Below are experts of layer 6 (counted from 0) of a mixture-of-experts language model. Rows are named router (the router's row for the expert), gate (a neuron's input weights, with its number), up (a neuron's input weights, with its number), down (a neuron's output weights, with its number) and show model dimensions 256-319. Each number is 500 + 50 x the weight over its row's rms, rounded and kept within 0 to 999. Numbers have three digits each.
After each expert's rows: "comes before" lists some tokens at least twice as common just after its tokens as in all text; "mostly gets" lists some tokens that are sent to it at least half of the time. This comes from a sample of Wikipedia text that the model never trained on. Tokens count by the router's weight.

# expert 5
router:547467508474469503514497435420565435513527485517480418472461521480438557539525541437448457490567492512460478499473503467426351511454572504534571528519571517467566561590530397425439444390331506
gate0:494542465549446473414478483495615503494495484548512489435545481532563509607504523469425437543534445494533552495527574454370519571548422545439486547408479519477440565490486383482430527513416516
up0:421517515457586511509436488436395481467502560415466491456582477427481427439544417569597517521494461496479483505438495499601503478458452532558519506543549487470493466566592542532568521504548461
down0:460524631560409462492476571489440453509624578400487520551417448555470506554469591534457386431534424495513518495484555535436553491551509574404456484458566470430512494585497455483531459450527555
comes before: " the", " a", " his", " that", " to", " an"
mostly gets: " after", " during", " on", " since", " when", " between"

# expert 21
router:516429349488459515448535478452540551480457564531448445423476519489513581518525491525478537519499552550513482511523488427447535499429514461556500556553551565481467484600548525519454472424457526
gate0:473421454556589434372529483515421562508485487527545522474613526494422563451556492507454486486482416479523436413468460504576472529491568560601497522569528541476560541493543482572463542474450461
up0:564441471483527490558497518430507476576550524565530547525489534474456560551539489567481506569518585451507497459406433472503502524511531564508469506505562469489526436479505485505507469466564499
down0:552601519546569536409436472491475476451477410540532577483520430535527477521507492546509422464552450559456507490482467493458514403484592404521493526650530543430478506573624438473442487533536502
comes before: " ", "\n", " 1", " 0", " 2", " 3"
mostly gets: " |", "|", "---|---|---|---|", "|---|---|", "|---|---|---|", "|---|"

# expert 0
router:555433392518412539447439476494452494571452437530476515499463590491513541523495596499466459482519395533433511466464454368445448517406501471467585569549466487487507457498484465445540416424495529
gate0:489457473446449584446398527565471486427471487456574558550521461546568605465461403441485482525453416531486623498422488433508446468402482479558559487554498463485537530550502528555494439441465552
up0:499568537594582404537509426469613487527573471478395529484505451477424457521515522533507548469448549529511528562530518571457416490575580521458494425488484608524443518483436506422539506544491451
down0:450473518513489499472513523476438457465433509500526433576596543448536479458494490478487461511575459579516562474437551523502511453528448553607433439556551541541553542450465479593480472511529538
comes before: ",", ".", " of", " War", " at", " Army"
mostly gets: " Army", " River", " east", " Railway", " south", " Avenue"

# expert 8
router:551489514468447445379507437482553513500461547512396486526520573473373524542593568491486449467487516524476489484508401518471450558491475463481558531474552537451540499534590472517498451440449524
gate0:375476520435570484373469561477587519469484502482568529528519558582461499463556575497434556512529537557437533586572481503503516597519481514470495564394532500446467551511451399466543476505482536
up0:401547527470541565494440498508492552493489516497582482593515464446543463479429460462486508527453482478414464524450526452495533435574491559439526533489566466583458599450587473526534510440511472
down0:482448551547457497573515534472533471461484507583576513513580454506531478505463479427556539515520521517536499470508511486605556417489522551468437509476470495513465555337516496567498502462469509
comes before: ",", ".", " and", "s", "'", " ("
mostly gets: " Smith", " Spanish", " 1992", " English", " Johnson", " actor"

# expert 23
router:543444410459494508449500521516515502396475558537483439460487514520482514557520513497489518509475525513476423516444512517428481492470561462471535497537516467424496597558492509512554477459500539
gate0:507533523497455459474402568490530513481490439527519339518561541421468513522507506418512518537493541564461449431493421544518584479500517539529538540421491551466466514472443494563537445519478487
up0:524484533452553529451661526546465508477502529433447589443467489547569489577529537527516496462455421500557534526435567380471461499437437416479524435519536437515477432496555456477423531451581387
down0:501538485500459614447577519512571529418535440488525482517517478461498635463554544481445476428486608442440515550410535481523518495434455493473478520518506386430513440447536462624478436467561527
comes before: "|", "-", "\n", "==", "The", "="
mostly gets: "\n", " (", " (3", " (5", "    ", " (2"

# expert 30
router:441482503438444507516405533443545477491451527534584477469450503557464478586512442498564445540560503628481430484454460506483496492453508534501618566438537607473494596496551524434458455468452520
gate0:500427481470489548543489473527502523536547493599476489546565553600451567557417448496530565520489480528481413448512497540577489467536461442486577422594450431524474485553495539522518522502480509
up0:553505462510536589512600455470550562396472489411515486484543468466535460493538506459542551516500520556487576444425616492505515575523478498523559460546448538498499474579509542500485499509500483
down0:460479548488588460463569504490507443467476451532474508424499521534479507498561601544561538458475503478692514569408488482455476503499536509488502526427467518554473454539489486515548443441390499
comes before: " to", "ed", " of", " by", " in", " as"
mostly gets: " well", " out", " help", " be", " might", " not"

# expert 27
router:530466451485424447488401463531541534503479494556469487466461498484414509528525563459559435537490442560418456490524443513449449525465520440428538497525493504421537530507481507445547495525441536
gate0:418429416503525508467428447518436521471527526467471518441470543537480460481487567423449532534534474443575474523447500543510556465470516489380609430467478530505508450518475467525457499533392565
up0:418485411445500480464415369471496461501496501531622570597540500506444489487513627472503521528568498450547466519427543520572496542387545503545495550513500447540516433555498575533416472591456575
down0:528540511542488517423499562493466518437522384455516485536513520468499505492481485456524528578387489491543490523573582535513495523408541544541526517524462445554548533382508518491550413444524465
comes before: " the", " a", " be", " to", " an", " been"
mostly gets: " was", " became", " has", " is", " been", " would"

# expert 33
router:550447442436493496471485527487525581471464589488434469514457553516421464524572528530593392461534466456523406500501394472480504536510500515421502559455578505439465562487498425412468428555466465
gate0:493455452443567426506536476558455480463483481535454478514510492476371507492481515485508511513504444472472481397480517456543402533466387640539506482447461514520482517516557485521403535536479489
up0:464481555456561442503498538530522533490488441666517461586452536492438449590537469416528453501496487521470466519481580503432410454457359658454497443413467514463459508546519414515461425533452522
down0:524591535476540495445570494400514498346492499540522536529523480454576541470501545493515461479574503454326563498520472461436464438499488473524580472571498390475513406400460521555468513473480449
comes before: "\n", " The", "-", " In", " He", "=="
mostly gets: "==", " ==", ").", "\".", " ===", ".\""

# expert 3
router:589457427419458517473517468561497594484460493592504438436454493488509438554522546521549522519560440510453529547487494488424400587455516528497573563529543547410513592550502478413519437482422491
gate0:405452415553468486486396455540515575392507448558539462488545510532550550479504521548470420506431429478521486498463540455580492517555458547538487517484346611565425520446415534581531404453490556
up0:469443516505497570477446431596492467567496456403418541542448576535528516495523494616478416507531417517515477473501536401603423512424512547501512458511422466488460477458525505519503511398524485
down0:554531467453519436555505551517508504454398502474505554545563558472589539461536454542503527506443490458475500535530535440492490409576452503441425540529518545375463537571506503511497534534501545
comes before: " the", " a", " his", " her", " he", " an"
mostly gets: " of", " by", " with", " Of", " among", " between"